Weights of a small mixture-of-experts language model, trained from scratch on English Wikipedia: a variant of Adam for the experts.
Below are experts of layer 12 (counted from 0) of a mixture-of-experts language model. Rows are named router (the router's row for the expert), gate (a neuron's input weights, with its number), up (a neuron's input weights, with its number), down (a neuron's output weights, with its number) and show model dimensions 0-127. Each number is 500 + 40 x the weight over its row's rms, rounded and kept within 0 to 999. Numbers have three digits each.
Before each expert's rows: "mostly gets" lists some tokens that are sent to it at least half of the time. This comes from a sample of Wikipedia text that the model never trained on.

# expert 15
mostly gets: " JP", "- Family", "- Species", "- In", "- Running time: ", "\n"
router:531549497457480525516500462558510496549551467532477477527503494628423488475455567498515534475500556501530425563529520525530567484503460531468573480447529457542469492535489552528562512508467541452509448556545454555451482439539567491481444511484534559419489479522521508507479512501430463450540575430577552531459475453547502534546518503463467450565528549496506500458513518527523516544468
gate1:510460523412501521484485493491487482587449493478524523525473530506513432521446537605541481531468497519435455551551469489569544439469407537578549463480492514476513492534445491471505528506463550478550482476479580472460485498495495533455543475476492534456491461405571499528537512515424537509490508519527515468532463419484460454455399429473465477514523514490505555488482470472542528509554
up1:504551522598566491511476463564553561536461586537511504452504458508517563520540481502519481480545507511562438480537569517433470538469485418545438531455502559479576478537585435553490517494547474549453578539491468544506510506513493464480494508524473522499522548574467547516559515482541459459533409446470450493531496503522517485562586564563538488458459533484508427519559515480504444506510
down1:528501493444516481554532509432430399478486518424536520559484527548491451478513542537470469554457380526444510572460443522531463452502563498569500471575558492454470495510466507576413456473521519512496447514484500443482432591528448492535462504438471582468547488498529456514496501485457522512489476487568463518501493487482515524465523461458528546502467480450471538497505441542436540503500
gate2:469471534505620538473480500518592512581536475494510518517533542480540483512526413485512529531461458562570476497524622464501495537438477558532525488508501538524547567505503488487462580541485533540516492517466531418491491422557539565555485472498492499478590507505479507513473493515500530421483517482539457495491494441488453473473488501509474457537438458508436512532566513456465605517495
up2:424513544537530566509494547543554485570511541553484516457499497503476517463455365466477506539539500596550422520465459496523508535424440546449578532537511463472509507534458513429517476525504559501463497484515524436541526488490522523567535503415501463452511520447489502465459461488478440465530520512548519487543506455551527455493531484540520496480488450486501444510541474361520486497553
down2:482513529511488491496488470476460531448491471493608570526541502470498604431444544569475553480492560530514507532485488511512522497551525474500519503468558503526467458470495548458533498462471518432473452504502484439539558585535438510423495451507542489548493523483448509491526476499522488472551432542524518568528535500462515427531484465476489432474524451520528565534474502498509544519490
gate3:542548507478494558489436514503508501441525436524476490480433505605499438541520537459520449482490582485460491477470531502439482445491507473553514497516534435496499516503518563465512510512514549466464459588480516467565430453529510504449557562451488409519501501517481525468484584514461485521501460512488470503510479523493559613473506550481568473478517491515519496595486475449585513512490
up3:582469443545578446452508542391527547414534468483522495506549581443448586504498426517459513512502531540548452496541549481531554463511486572520519530546501503505554434500486429433517436498496432512454462532492515556450497515502463462535531524451437525520483488543475496494500455510512492445486492496545585475553601529554535508434447544558459545548492542573467514461562509456481487507482
down3:491502526522392514425479473458502545538516444440430508477534439540537505515524548525518501496559536513448535471432555490385555548458588506503500521560493534435442458543560530468546488518519485517443513495468520512498542428520443594477504466565530497507483512514555494493530451473440543484518459547486593547432520531450443528536456496455514481577509472505476528531522571485536456540519
gate4:516564454489515589503522398585551589557480497496500493533475498517518558514510520472518541542528476499470472514492466474489606547508472459545542418500480559520575476532499522487500540482523486519603453438467504589505495498481428466521577490489531515514522449517505442509529523495511568474576437470535455520514476473529439565521490472439520448465525578488429548448518469411527439386505
up4:559533483535525527521548511462465439449464449479505582482528495464535518535518489548515504463429548509460509481477512551468466438531524517469528520523510514518525473461535463511535541493512538448484502567494396473575527449553478533508435466510518520473550591553485605529471546540507530400527506462504524465419420491466485476456460484501469433387433558519517538556512533518562523525533
down4:538511488479482531525508556533521517408487551499492511545545440555512543506521536564481485456516453559551531475500447552614511529358553521556445517487437512468468474475527508514470508515514493489474420511492468498503509540455481545525489473444413439474485548461522510513551437543489505536460519520415457500479494533521445485545526527512512414501481487484426477508455440464493501414514
gate5:567452452456450509522510510474547453451408456416451541500512503506568448515540494470554457528520496528461513476498551475541551470555517514618468571471569540519525446529544504527475476460526537487486451500531496467558461438543521507456549489514582504538567505467516508561475608470460562477548452459502529525447455449502476530517455516463539539515525432500533529553464442479463502483522
up5:479503455485446497487502548501471410448527507511474499505479519508505494492441503524523520485506476412450473466510505568501503427559528557526561485520552452509544479519475540558480501504493518474481438524522425491511483462467539408498542540460508550498497481522502530539502593525450593426498436526506581516447461475518490594535483579548556513534506539482499431486416516500513462503560
down5:452554538522569456485506488538503553487508564455505519567524474479447524505472457530538461496569489528512432518537532440630506423480511516571563548461474492563474471536456501418496504470476492538574527511449437516468482523472497485505544475554475480477448561532498523549480495450573532485495488531532486431466510559507506530526487544458509482519517489539503538510485477509601479473529
gate6:525496482536511493497587477474534548492491559517480527506519508441487557466496517530483501513543536519501523449529431503517569478468592588488491559549511451500444563513506466445529490507383476474521507516492497543482498549478481511552514520481471446488574509428555578500519416454466508571505481556470500447509452477523497473443562492533477478526473475487463511517500593482473493502555
up6:527442497471468480552538506547562501512496544524425488558498500454496561507394507443488510513519519452427570494542496480533518406552476541512563530486480467507468481533507506447523472505390453446516536520530504509487452486500544588530515534474531462517532474470480554467537424469502524582497528493494580509419486478466560488563553425463502501461514529529458484526507561497504529576568
down6:483540426541493519466453496517490513453558484495462507457554477566532454495548507528527484536537458465537547512436385581420564529384531476516452563476460542516477498466505515496453498454505452478489515476507529536460464449495565540486518510472515489440495501484512465498550511545425522534512519417482475550474542531512498535511535466515462446489596512490508472507504544479488481418503
gate7:570504531499446542541523512502521414500548517458485498479433498538581541445506499484556449498498467415603507448510522502495531577471495426494478504447467536426491508504537525458481530515580513525548503494536516523495446419523557469490581485459549513482520475495591414553465494446489559509496550502501461504519456585539488571518532541470503520480498546581466527500570457483463510515491
up7:516523412493518473549435533498471549469535397516440433515515584435487483477544487507530479456453507483491508551476476488431502577499474517560516468534544474507498468463547567497484478468477540443530505548529443475518510544588467419516455530564523509528547485490516539367483547507470449505507462439500480480571457512488534501480485531495525454489466539495514480548409580485451479482543
down7:492474527365573498571519529490560466416493461481502581508440497539476559527480494448521490499478455505528480567497485525511478449422511468523414486498545525512529556501492500556521526508446523494544433530479414536453501524515510490521494527480492508442488520438451485584485563530560522432468449496563482425454437511534467514529540513530522477443534542495545460499517510468492536548432
gate8:441455548494526442527513449541471545530500500570456509588514522500476409525534548555550490522527525471481437403447572473521524515567543518551530491494476521539491562432494527490481563463430505574552458531469525531485477463549456555525482440483497454522445520484521570529483552477508488500592502478423531505521517514452461563544531503595467516502479582519506529544458490507439451510450
up8:476535460497519493558514524542532495473520524507507463507544456543475466522577490452570495545474550459491454455493439555502499545501477497559504510512528594418526393515486504450516511544553551486523450557537535505516530426474517620478469442453536373555485505477519567513448493502469484548515435490508491546471525538489476574544499517478432517521482508481486475490555527474526476531537
down8:551487554501504467497500529373490523479579437587525552475505482465535501544484450472483539564494491497507502441567461471569611543560451575531495471503497517473427471515494565512476533555479477602475465404484537512504522528512533538555511529521521555474509515511513493464517450478464514566481495507457462453583492451567499542510579561512534492474488497526584499446477523514510444497523
gate9:611520511483509547530510517504492424499437529450515469448487446487517460524481513454533513490452474477555476477454559516530494530557484525490496554587490464489509468442494490421426545564491423469461526478488524481488366555501552510494466511578473530520493510581540576481468413531504433461515466512474484518484409521470410521480475498509525464569463456487499502521554487534429541452547
up9:562533464451526562523555439525558498504442490460485550494452554567482503570493483442559497482443483464549517502478593557510481538556518405500503538531432483490498513458520493506478550516514457520468478544507543511514411513461531525419481453514478474525518515521610528552473511571500496541458542489534467574481472539537469542480499553529504464516463515505477466490549476498429535390509
down9:502525472394469431488512516530565511546565469424496475473525476530455514465454535470534567474428490472509605480432487546398486458495478507467530462480508511505525477485450528522431517516513545503448498507493468527538443493482501402505465523471503508465498486514505488518516467549479546539499455595464480540553502581524510522511523465569505477496500539524500516559506463461508503456465
gate10:437461545430465488488488532453524507510446487493496545563508463509477408433521556553457611474462561535421514469491507489503463516496473540411503526538466482513486543445489479403464464568460526446504495441529522472433454486501473534492540495499567487501531500504650516517477435476437489468470532514534472512506501504457450447481472517474535549452573528461484494473505508495430491573455
up10:508529473485451490461436489483433489492540524478509490557543544542518442556485497473460475449518391504450506508496531521453458439454498484520534466487526488469460564505548486521538592447498559438482524540475495429537486544469426478531567532416496501453503481523475515500479499499458508564494466565522493548497549417468448387476600466504519538476459539461451518441508485447449500511449
down10:492469578470477427481511393484553563411504493479516607481523444581471507481523462518569465470503497509585518522462473419537541528400470573535528492486468513529535504530519554450529428503549508453529461606532497570543521497425525516545561558505503459468486481467516498522463450482480530535472544485514523467501487526464427531527541495509496526551517580475485447508491435478565414527492
gate11:514512477492431538542528545527432486423524520454483547471528552478559492505528540516554481487459484508500520492463518509454473438600495520479537470503503420545473439436547508465463563419371467452475492487544406468451435495508564511493544507517566496532464497501514556503516546495509494534521478464490483503456464486471482556503423532457429522472483484468508475493517604489532485526488
up11:445538495535464534417552494406513534450457450553516497507437501511469613494491488565471546523489566515529541487486484562529546488505472472470453525488508519523434467516453546546520436488588433542471523486440480478488570568507462500567504468556480479531511462476555436520504516560545575479542547548519561526477553535511595478528470497512535498598513474501519523462502425473545469438504
down11:490514564522501483538511504491486526477431518470509455572504473500521507615504532473470426576613567461529428515475509443405498513533540493464530493456496470503488494500491491473448504462466606517479543522523541429527444489533421499487463477490483517552507553508537477490517493443451526498500508466509445431500533494397483500505450518501507542500513504476534547518581487509485471508542
gate12:461486524580464458512481522541526508495486572454518543485471510577493532463531426465482510443527519453593407556414496443552511484447503473487460442433516519494494470487486475481484437466472468566505438515562570390495455471459520478588504534456531535499568503489513461424598559442497538400471520479497507499534458483469490513491489594502449512499556519514512491490564494487512488534523
up12:508558525494465486417497452561437483496510530499413482506509494537514499509485463459542501450570476546557429490498484459518493501519472535500488501415532529455480545557492559477538464490494546506522430558484491508493434438544556501514546523506487521500470470494545427558575462491505495470436494532482547450440486461464468504502533576469534457478512458504488428551487451479518456501543
down12:472494519433435456568472506438439576530444506524505487472486511486582501528585509473481489533551518532538459568423490509531455508628515505522501475483537518545464478487497481498507512520476558535487452481519473518446536522525476531492497417562495433461495493514513508482432574550511486537458425487458545557474549500466489440465528449519452541417452483609474601494446522461493418497509
gate13:476475503493501490506430574511429539484500524502512477454461479478476475509546563534503482486562429430570437561480509435504542487490486511516521579557542461506454526570472455495481473594416561553534459481528521587493494469515559491489493502555509484544490494544441548482548493523516497519482506510453491488480502503504515448501500527536486486368498512442510598446456515474453558447479
up13:473550542451516461489468510473497576449556557467509516528483500532559498495453534568439473500443461494442425552484559530549529446497495476454518466481449529496529480479498511555577464501552545479455457513507511521556454502491507456521529505551537461442449531575481467515472610488500552497499460545533481576511588478453493510497512494525438456497483520466472508457499499486566504538524
down13:526482410586492482432486513474480458475483497470466488596482486535517488541469457500534481520503534473542550546509456515422508394450505477518603453470459479500432434556490425480486465526470600604492521443514459520432460489492510514476503547452517424477490503532510434585508557492435543481519512426539529502521438497554473557492534502523520589489500512617512497454507500494515490532495
gate14:510452517566496535419523454496488430601482494526471494537536486483539462557469467472507514569478471444532533451561566513507536518549473371551564501412506487492511482514495400532487511512609510512551496431456559547539511463577512452516546479496508512470502479464543463495496498542520575462479491479448511499551467477534480506561519459490498582534518503436451506521475447472523511450470
up14:508536544487524511587385474496444440495465536527549514450549550500476516472506483505458436470467540509459468524484511522494463464518541558440477511486450468540498511588439560479533490490482568461528519533453483460506447543459493565432440421519512464582496500513533588460472581467496418528563487479467513461595534432488531482570467477494481467428492531502447481568519505507459491501480
down14:464506527486490558535573506506532472459461499532452508521442477537525495527488474515516552452525536571494500458533508539454489537469497514532472535475514410517460510474509450508509486545545602494499532532451517537527455454457477469527566469527459488440522498455474500524530516541440556462574539517531533531510462521572461568568498506412458491502487548598440497538484445523564526409504
gate15:439503498452512501504536526566604555509468490433581573486512498517512553488482480484533479562551520487488480411577541455507457494560507490470505496427596434494488522513575533480455539525502519503571451524573453481489473491494508512502532433502490456523563472464513470482500551498526560429499505453502478460483467504550489534514414471408470494495489483489486488490499499522470511554483
up15:573542524486489493520476483476452431575488550470506445515573478437543558560553465471501439522430534528483419520478575517502491557489423468498525496444426540491527503523535455538499523508534464471472494488480457484521475542612458561428550426519579420530444444515507493491516532523563448472600512536483526453462560518454495512538453513541523529433532536520473601528516516491480546431496
down15:554494505592521533431526408451562496425523534456498518509481528511461441458528463558495491462477549575438529519533493485437468517439565444564447443469473470469437483479505541507513495575476433487533454496461500427488486461494474551493477556478385518453527502470466568440531527481413497485506526563450511546491498518498514454515565554549516497537514470405553501482487482467495490534450
gate16:499449518431540509493528479531569551557444484491444479508525552555451441467534538520478513550492539509461481482560530486567498484504574511556456527475523499552502519454473526477476551507513471432476443566497507560554470549521564486488444484514448486504488528529536493510472488464559481505482548525501505568468423494482436606477466459523553470577506494467464477503512457501512531563472
up16:471504535441423487526457544546424441524459521522442524498455513527475558546527453474490520538429457420436463472456443528514515448514453489601547532525490456559499556533462510489497523528453435479419515494609523516482551516513562545503425541534487514555472431546446544531475560485489554516484483509487511500468475531540495506482510470443574554540514524524499500440491464455476492531442
down16:395452528498499493558472440551538467438464426493451525543482457496458554557451518512550519489453519520503486504545536510522512536514520524565523549460516516471449523545509539501475479549434443492432475515512527504499469475513540480466537471468481500495461503537593544476533514518530497553481518432445493546488492480472551538542515549537499496550438501566483570524510417462538512471559
gate17:492525511469522447444535480551550562510563563473549424496430574474527476444449567554469521462516465441443565538492404507459486464459510499552457516500537453425473630556499500539567499575491490486462452461464518519536544459523471459584550527500455506473496461497551493479520512502467505522539420522510545462487483515503531593551530526486467502464494488454485516501503437458481481499521
up17:595527513539592532472451529512497433517494503468457558509584461496502399525459428507592510543384525542530490489483602498447511566494466541449610503544447496505500517474549458504495524524536498516504524478568463504503430498519456538427464456532517525501541488502506469526390544485461458472482608497525489490471505492532470566446490513488520517570474535538542420458512573547496525544496
down17:469531546553514577527508498501460530452442423477494486495516591450530549463524455500485450520580485549569427470487559461626476500472479492477504432485464505515536513579503494459510526557523535499459530567425488487522498523509459550482465497473480451568409475499477443442541497517558465563457452512514576473537489460473520512431443449493469526522531530469531471508522525495548515531478